Experts of a small language model.
Size: 9 layers, width 192.
Training: a variant of Muon for the experts, 7008 steps.
Below are experts of layer 4 (counted from 0) of a mixture-of-experts language model. Rows are named router (the router's row for the expert) and show model dimensions 0-191. Each number is 128 + 24 x the weight over its row's rms, rounded and kept within 0 to 255. Numbers have three digits each.
Before each expert's rows: a language model's description of what the expert responds to. This comes from a sample of Wikipedia text that the model never trained on.

# expert 56
What it handles: Name syllables after capitals. Syllable pieces right after a capital initial in proper names, like ur, ar, el, Han, Kel, e.g. G-ur-indji, H-ann-ah, N-iel-sen.
router:107143106073105120147131144140149143096093104082147109125123090142151142129119127134104135157121095102136097140117129110115094089154114161126140154106108125148175153179136109179133138123142105144137118151127148093150159116163152152091119165154119159123146102112144085139111147145167119121103152160149116127086131097126106110137153163141114133157132110141174099171106131124131135148120126134139064120127116138155137079139143163128113116117150130080199148150137092135113081096139096092129148146129146149100124154152129109091176130136153145156098083113124105111120111150102105149

# expert 37
What it handles: Pieces after Sh/z. Pieces like ak, az, ot, oz after Sh or in Asian and Middle Eastern names: Shakedown, Shakuni, ghazal, Gakuen, Guangzhou.
router:129122169100079150136177133162130126104099130128115124140162115114127162148122141114143099075116117099125141115100112114084152125162138121139065129169139127124167132177146139165120147180115114157113091115124140125166112151098133120133153175137119118157077146122130144177109120153126128132139098115155102143131107085138171064162128132133155134125105133121141133116103165141116116124129112120120142091165118141135098137170126132073157107143157146133178104124126100148118121111122162099098140122152102129106129160135136137169146156129137141121148117151092100092120094087107138067

# expert 54
What it handles: Clause and list conjunctions. Coordinating words and semicolons joining clauses or list items: and, but, or, while, including, as well as.
router:144138149153127153151152127134131137121131127119086124119137108186192114131139145159133168109135147110090157098180109165136106141178140141199166154126148122102113128099113111142119105151126086122157091136124096128089137127111153099121134117124099112115137094134113084138140129159139122135147133118117148123213098115123142121145143143137148166139098099129141135169116150153122100113105116140168120167108103146159164157125101157106090123143122099102172103089159110095129136102117126087135104099149141126165168143110119146104118138119158115093082164120126101130101116117128123105

# expert 29
What it handles: Year numbers. Four-digit years after in, commas or table bars, mostly recent ones, such as 2006, 2016, 1940, 2012.
router:081102156155113145135154169118162120104098116114154135118124090161167155109133172115150102105102095075176137093143139102114126156135143176118122127143123134129136139154081088162173150175129129152134144164150127110128138109168180143116143079126132168118120146108097134126128141144114144138143182102153125102120081112154102113091138079128132082114155120137159129143128112106148109140135133141111140194112095162134130134112107127120136087140124091128145132094137134087085121116083115134163146109114131112105136166142140120092114137134132104109118132109133119095075111152118130120

# expert 43
What it handles: Pieces after M/P/J. Word pieces right after an initial capital M, P or J in names and words: Menta, Coventry, Jordan, Picolin, murder.
router:132165135127108107125189172148120092138108121123093170121114123115129138110139109172112100134150123153137156102194128120126122097144071121162136125111117136122137183179154137152091112126141110141130085145099105127145159104135138145133123123126119128116155132133063099135113134096103153121119183175087111123117137104121085121138119146161137137138142140099125133110105137137155107130100133120105083108198150147108165110131139105085118138097117094191166118115132105153137103131078111128131121106113130151122139114185128125160138124116183105148108132132108136110141150106113143148

# expert 9
What it handles: Line breaks after content. Line-break tokens ending a sentence, table header row or list item, often just before a section heading or table separator row.
router:087136158131108144141133173139114111142093129112128156135121140107107124083135141119135131141173074086156108111111129123095118117105129135168116140159073158151138101174137115144112114156153140100142134107136142128143144126126110160126161143164134141163129136126064082157098082137089136130163142148105126156161126116138102103133133127137116136122122127088147174172130132132102153128140127106159083114163139121145146130063092088099114145161130143116166120102155119142109139083110143072136132136098139117142161120109142127153148153131137138123100184108082101099162112103112146163

# expert 47
What it handles: Word endings -er, -y. Inner or final pieces like -er, -y, -ay, -ver, -der inside names and nouns, as in Cameras, Tracker, Dynasty, Inverness, Hyderabad.
router:095118162130092151155132114132157134094128120131126088131133107131098135131148153169158178115150139111181087142152132084139137103166096123138152102120154134161135131119112120126103145145133135132150104131123148125143111132098095138112144135130106096159146083126135140121117128099133099141145109164161159123158113184195150134114158164125134107139125193081128126161106144150135125070137080134154143151126113136165148109105157116151134101090133136097101100137108131084103118105128160116097092128112143131147133110186155111104146150128124081097116197123157129121125125128117150102

# expert 12
What it handles: Section headings, table rules. Line breaks and == or === markers around section headings, heading words like History, career, and |---| table separator rows.
router:084186112136101137136179154139136090149149153129142128151118128131130152115123129149140155122150082141129144070129137112089137126164150131124128107107130138145120156086120071161145177168121140116119102159133081109111140190101145138120166140139120154136103141139125145094103120131102140161135129114105161157124075157143108125112117153137154123119163142138177082112124102122144151135117110138139099133138138144115141095126130146108149148146167137109164123162155137124125112100090153149126103114141104129130142125120128107164111108118130086142111126073060120120116085160183077119

# expert 21
What it handles: Foreign surname pieces. Middle and ending pieces of foreign personal and place names, often Slavic, Baltic or Turkish, such as Kazelniks, Koszalin, Kovalivka, Abdullayev, -berg, -son.
router:126188163119115129123178132112171127139153150089120132110155121161123159117150127094136108123142134132138106112114102135099088112139083137112119135147124100141110147182148085108163133136139072119151109150123138139151138092142150133124133135180089157149100128131130110164113137129071136119129149192115121121085145085150127102107124091131111132127196109160148137121138080143155146121146110143117063131117126158187104158122129092135094108167120150159137106152118159160103147106129158110116113102098132155132104143152118104116145148137155116139116156127129111098101137100158112115

# expert 0
What it handles: Topic head nouns. Head nouns after the or this naming a work or item under discussion, in media articles: album, title, song, episode, version.
router:136133168123137113108122107123155083084123118138084171133125080124142130110134121167136171130115123098152145104105133129132125124163146134152146105125116144138097140134122124148118153123131137128164121131137103125129132135119171170047147107134128173141133155094090133137111104135131131162154154141116110172153102100148122097146109071155117141082125110147170140148123119177122117124165119124099125137122075191120153108158145130075157116104133120149119129133167149116099147110118165079129120129161156129080153180120138107091121142134110079090122136128116110117139138162135084149

# expert 24
What it handles: I, on, con pieces. Short pieces I, on, con, per, Al inside acronyms and names: FIFA, NCBI, Easton, Fedon, plus Roman numerals II, III.
router:119108119104092151126120131091131127159102163095154132070119125150093167119162142129133109112144158151167091132125150148110147126158124156113119075117080105174107157102106146123176117122125164126141141132075116123160178131150146132157150138148118133093097115156071113114100080133098139153129096090106137139157131126154095099152158133134139116109141128132152147159147104138111111095127130118166116160194151135118151096104106169097124109083113100136151085127143139106135115115100118148167152136117137113098135135137153090131139149108142145143139152094161120117088123110167144131

# expert 17
What it handles: Adjective suffixes -ical/-ial. Word-final adjective and noun suffixes like -ical, -ial, -ary, -ence, -le, as in biographical, Imperial, Proprietary, bracelets.
router:141100148151073165154103137113135138150128156097119128170113076156168117136152137103165119140134133116133107071123107168117120091142128094155116133127160172115134124113146149143158137138128134057132133150163111147133124146110105144112107117109111101151117120112132110162129137100140129137132142136132126118166139104187133121125124138152096096120133171093138133156120101152114099130145107136192136115126099146143155158129150120115109131150068104145131098128125126098108168136140148131134075147133181182157149119139139088118115107139103113138130169134143113104147170092103062099

# expert 23
What it handles: Forms of be. Forms of be and similar linking verbs after a subject or relative pronoun, such as was, is, been, were, became, plus not.
router:133133164126117158143146121139154109161068163095078095104145121113125160112115106131157132173095124093154132123135106193134073101139159136161107146165124088123100104125145104104131179134100156106158107178135151134087151115087129109109097133146130115117121150130129128133125156165123100130110130156107154141185130114138113103128103152137120165113119117090130100133117108133133121128094115148106069130144109147128139135085090142117138166103116175126133139107193149125127139121105115110115140123179143149125171146138143117108142143145109082089120149142103140087094119139121128139

# expert 11
What it handles: Descriptive verbs, building text. Verbs, plural endings and prepositions in descriptions of buildings, places and structures, such as contains, located, built, storeys, with.
router:111130129084125170119113136140110113093099124148120081118156144118135156099174123129152180169090115105108137125175132144147116098151125179173094146151113094089127123109151121153109145131091118078140131132132073117111131161160115115145141127108087115125142122144107094139124122146124139118125149145157155149121122143145122070148070171139104137094137116104123162191168121180143115116143093152138140146121145145130152135146083156099113138152144102131161138135121112126078130121098121133121144143136150134142105149138146122108152130151117094138093126152123123144146077113199122108

# expert 41
What it handles: Table and list markers. Pipe characters that start table rows and hyphens that start list lines, e.g. | Win, | 6 |, - District 101.
router:118102107101116130159105142149126121153099150107140087138149138135167137127109142146137107138157095125159154102154129118098117103130149121146145101154104139172133156123112118096107166172158120126168110125124113107169130078121147184104100149131147130164116076128090071144085126113119148105133149132136133139145117106134092138136120137085162141097169108107159132145124105131169124104128111139179120119162141170132108130114118108121131083159119119137157069157160122113090131124127152150169130100123131143121141141115092071121129173081150094137101161111134105147152103133095150092

# expert 42
What it handles: Government and society words. Words about government, public life and social groups, often word starts: public, government, military, relig(ious), Commun(ist), for(eign).
router:125130111126110120143142117135102120118123153091076120092142123131096155122122118152142149079093093104136138110172092116113120139116154122148144123100089093153098123113142093146167143181157129097121088164109117149137148114126116118095150090134087146147131119095152144121133089149142150140135190117095148133159130138162137125149133095115108148146129111087163105168118171104145086141178129195205099151134119138136174132115106190151138123126136162138126135155108151150148155126144111106117120102146148173131122143116131137105119081133148136141125128115120137113145116091151107125

# expert 6
What it handles: Relational prepositions. Prepositions linking a noun to its complement, mostly of, also from, between, into, as in University of, part of, venture between.
router:110165149116130139143142131140168151184145167122150105155122098153126117130140140118174105189091125127151149104121111132137121119142162136126120137134154109132104112133125126162145142170171218105141108105060111128134132106112138114126114122140124119115117090133114088137126115143111102121137146125132123205121127183128137101128166124134051140111123103087141128148154161115122181130144104147144092150123126189111140124098108090109150131151094135106156132109142133140122106105097137124147131140131155119105104109123146088134120121117127118149138093122091072140125110111166123145

# expert 34
What it handles: Mid-word verb/noun pieces. Middle or final pieces of ordinary English words after a short first piece, such as t-ick-et, d-ies, le-aks, pr-is-ons, and stems like pain, attempt, purch.
router:134135141097077143158128125167154126105100163134118133144138126096114146112099109152104140138097118078085109137119084094115148143161118143139166132122144138102157079117159134146123136153104162110141133146108115112113149127098138114127130142127090135125124137097124135128134123138167132168150136141113188155150078127161137133185110099123098121153132103089136110145088140172147115159097122157113139090131064122134150143120149150122076140137163115149143146138151068135153130087136146123080149090150142154134121121159134138104156142144146138120118087092094122107131101128081087091

# expert 55
What it handles: Subject pronouns. Pronouns and relative words beginning clauses, usually before a verb: it, It, which, that, they, This, there.
router:078150124139117139157119174129131148135111167131169123085128114120142163096115138164110147155123096085115176089142133101137127119133170143165128140158114154134106210101116100136092170161168122127155100135125121126130157158117106102097132119119091137137077139109130105097102131151115105116143110103088169165092174102121145104143145137094108117075130122112128140113139126170102121122141079131096132124133129151120141114146156124127136168127121136121149115114105137126078164146119150116127129170168138139072167138132148101126120143181139103123126168141131140130122129124116083149

# expert 18
What it handles: Mid-name s syllables. Word pieces inside foreign place names and proper nouns, often s, es, se after a capital or accented letter: Nösse, Sussex, Results.
router:099110161110125138137160193151150096189110110099166092119131152117146124116112107151142110097128108103140102144142123148144161134155104131137085151157155125134162105143128090138157135125164136097122114115130082093135185121120165137099136124110160125143079147136124103118121163131127138107129165136132143163142117120156101115126172100156130116136145113078126128110135114119163183126092126179147127117136142151123133106154131102080076104095118104100166127121109102145142128087116129142088061122178142115131103160151139133089167121089141123123160106105152124135116127120131145124

# expert 50
What it handles: Word-final e endings. Final pieces ending in e that finish a word, like pe, te, ge, ine, ate, e.g. trou-pe, reven-ge, volun-te-er.
router:091132131142106136155119157143122116181122110053122151150133102101166097113164145131160162110159115119126112122153048162106136133147122118140118151142124183129115091111116129126161121121135146120153085160143119110104144152082130134111108162104107131150136103099118122186120135101083136143122157215148142145125143115165136117117130130135149138124128122115169129176118112108114127109100115123110084130158109185131134146088135122091124114076095148147125134133095136120114130123106134140134098150113147112183131123126114140117167122130099093154150102125155109167155151130142123123

# expert 53
What it handles: Particles, sports career verbs. Prepositions and particles after verbs plus g in relegated, mostly in sports career text, such as left, on, up, away, joined, relegation.
router:107180141108134139131144146169143104138097102145134088152140117094119138119152157114147122141124112154162140108112108101083102141165086151095115147131117108120111131128098081096159141140134209119158113138109123081122138126076174113121097148130105126136103089121138065118137063144122133104152138137141130164143134161141104147127141085112150157118152141137111140134121119153132142114123100142130144137138159144119126098105114138128107130200122105151162152124139166099132107126150164123192129144113143125084119133160118111104136171106131107145089153098133128116120132148089159096

# expert 3
What it handles: Date ranges and months. Month names and en dashes in dates and lifespans, such as "(October 15, 1904 – July 22, 1980)", "In April 2009", plus dashes in tables.
router:132111177096146127157121156131159118136127159151139100123125097128132108136115095123113115107114086138164151130160122150106122107151153173139139119124170105135153173101111122123121098129137116144152051104130107095143128125118109175096123116136099144169101111126091131155148162113097145108159111146158138147097130113163125145153090106165142144148148130111113092178109137133109109191124104140143126136149148168103150124120154086105101120126159136093150125110134125114136175115135152114154119156101128155136114107147153135106111116109138116131131185114038085105107129101157134157

# expert 52
What it handles: Digits in numbers. Digit groups and number words inside figures, scores and statistics tables, such as 2,000, 14.200, 117 million, 13-7.
router:112139120146138140157143157112134159107118140084141172104135089169161109132137157102124132113116143100140158102164077104120123140113138152144154112183084117075149110119101076130123127134107164101164117146117072120127161098132153150124132100100124171104111143098111127151097106130096154110135137154144120107127133134148112120127124110114105133135156142136216132162090152140144124143148146134142131122172099151169127157133100128158098127105153137103189111116159121126097128106107101136122154133090126176114128152144144120124121138144120107139114099151109125080126137072146116084

# expert 27
What it handles: Capitalized word-initial letters. Single capital letters opening a name or title word, often after a quote, hyphen, apostrophe or heading mark, such as Jay-Z, O'Regan, "Summer Breeze".
router:121126154140123172112164150120152114106128118116106107133106111146116153120099184123133149148140113071101166145127129138128125116157149170098099147148101152136121115107121114187119145156115123135188105136107099135124134098091149168109129112139114109094102156109116103139096105180098113181186172146113119123135131121150107122119161088097139143148129141122145101118102134174130154138141126134131125129145051120115128070137123125117126085137148155158150067115142126073121147105110139134125101120148106135139108131142120118139132161126161124149098129082109132107124142074120129085

# expert 26
What it handles: Numbers in dates and tables. Number tokens starting years, dates, rankings and table cells, often after a pipe or colon, e.g. 16-97, 25 January, 17.
router:093115135108095151148147148118147126084069149096135172093138117121122184149125159114115135146105077115139113117133109129120117128151135193156140137122145163098091117125112088118112136166122146142123105105086130106145181114141148172131157105140109101105107126141108126156113107090118119122158144143138138131197142137147131127137095144150119134109170141113139135141128154153120148145118101153148123166135125169120121141106097108105115142135128160154182133108162113111119139109125170109127128117106150142111133182113124069136139081153154151131121144159077137079099125073146104119

# expert 39
What it handles: Agent prepositions and titles. Prepositions "by", "to", "with" after verbs, as in Edited by, an application by, and office titles such as President, Minister, Governor.
router:110186148107098135104127121132170126176151137142132130117157105110113140125106161169134095100117130116187150089162120152095090111096102204138138149129146152127112149120127130162112126158119130118143127130128122132189148121105131120090119122123101110094128054129121108131109113120093154123150158164100110176096155104142124097132167085155116151133101139118166100114108148121108145163123119164117128187122135126144138137105076118136088117103089159092142130133134145117104133126143117125165097117164145141104128131157143154170125143152121134100140177107112145099126133110140125142

# expert 10
What it handles: Common noun/adjective stems. Word-initial pieces or short words for generic nouns and adjectives in descriptive or taxonomic text, such as main, rest(ored), spec(ifically), Listing, class.
router:120136134120115141122129126136150135106126143132097094112105136150117170112184089115135183157094079094109169083173139155163133079148122108165109133156074114100136118119131127159106149114154120125132149105138073111135144171140128143123146106137091138127129139103116144104129122128126125217108148174143142151118140119117107086143071159170114136131157102134104128135159146106130116141142105145107120148124115142117155097132081163152123160131177119117155136155123152118123128145108137108092160118099133166098143155142159120127165133111106097136103132110090110132140123113178144104

# expert 28
What it handles: Latin/Greek word endings. Inflectional endings like -os, -us, -as, -ios inside scientific, Spanish or Greek words, such as tubercul-os-is, squam-os-us, Estad-os, plus Los, No and Cyrillic letters.
router:155110142093084139149136147139140141140138103087114140118140114180145126112123119121117148116131116107150143132139143143103123121140163140149136139125118171091104144107125123134161128134148122160136104095068116143128159135144158111127134111092135094157117144117093092159149158176112138141140082173122133106217134090137141105123098166154136102164140158083113147161139116135121108112128118127132151152142119188142110117099058134092118142149133151153157072116156129140098137135100157128117145110145138124102086172126109090129094103134114151098104097129148113122099138118178112133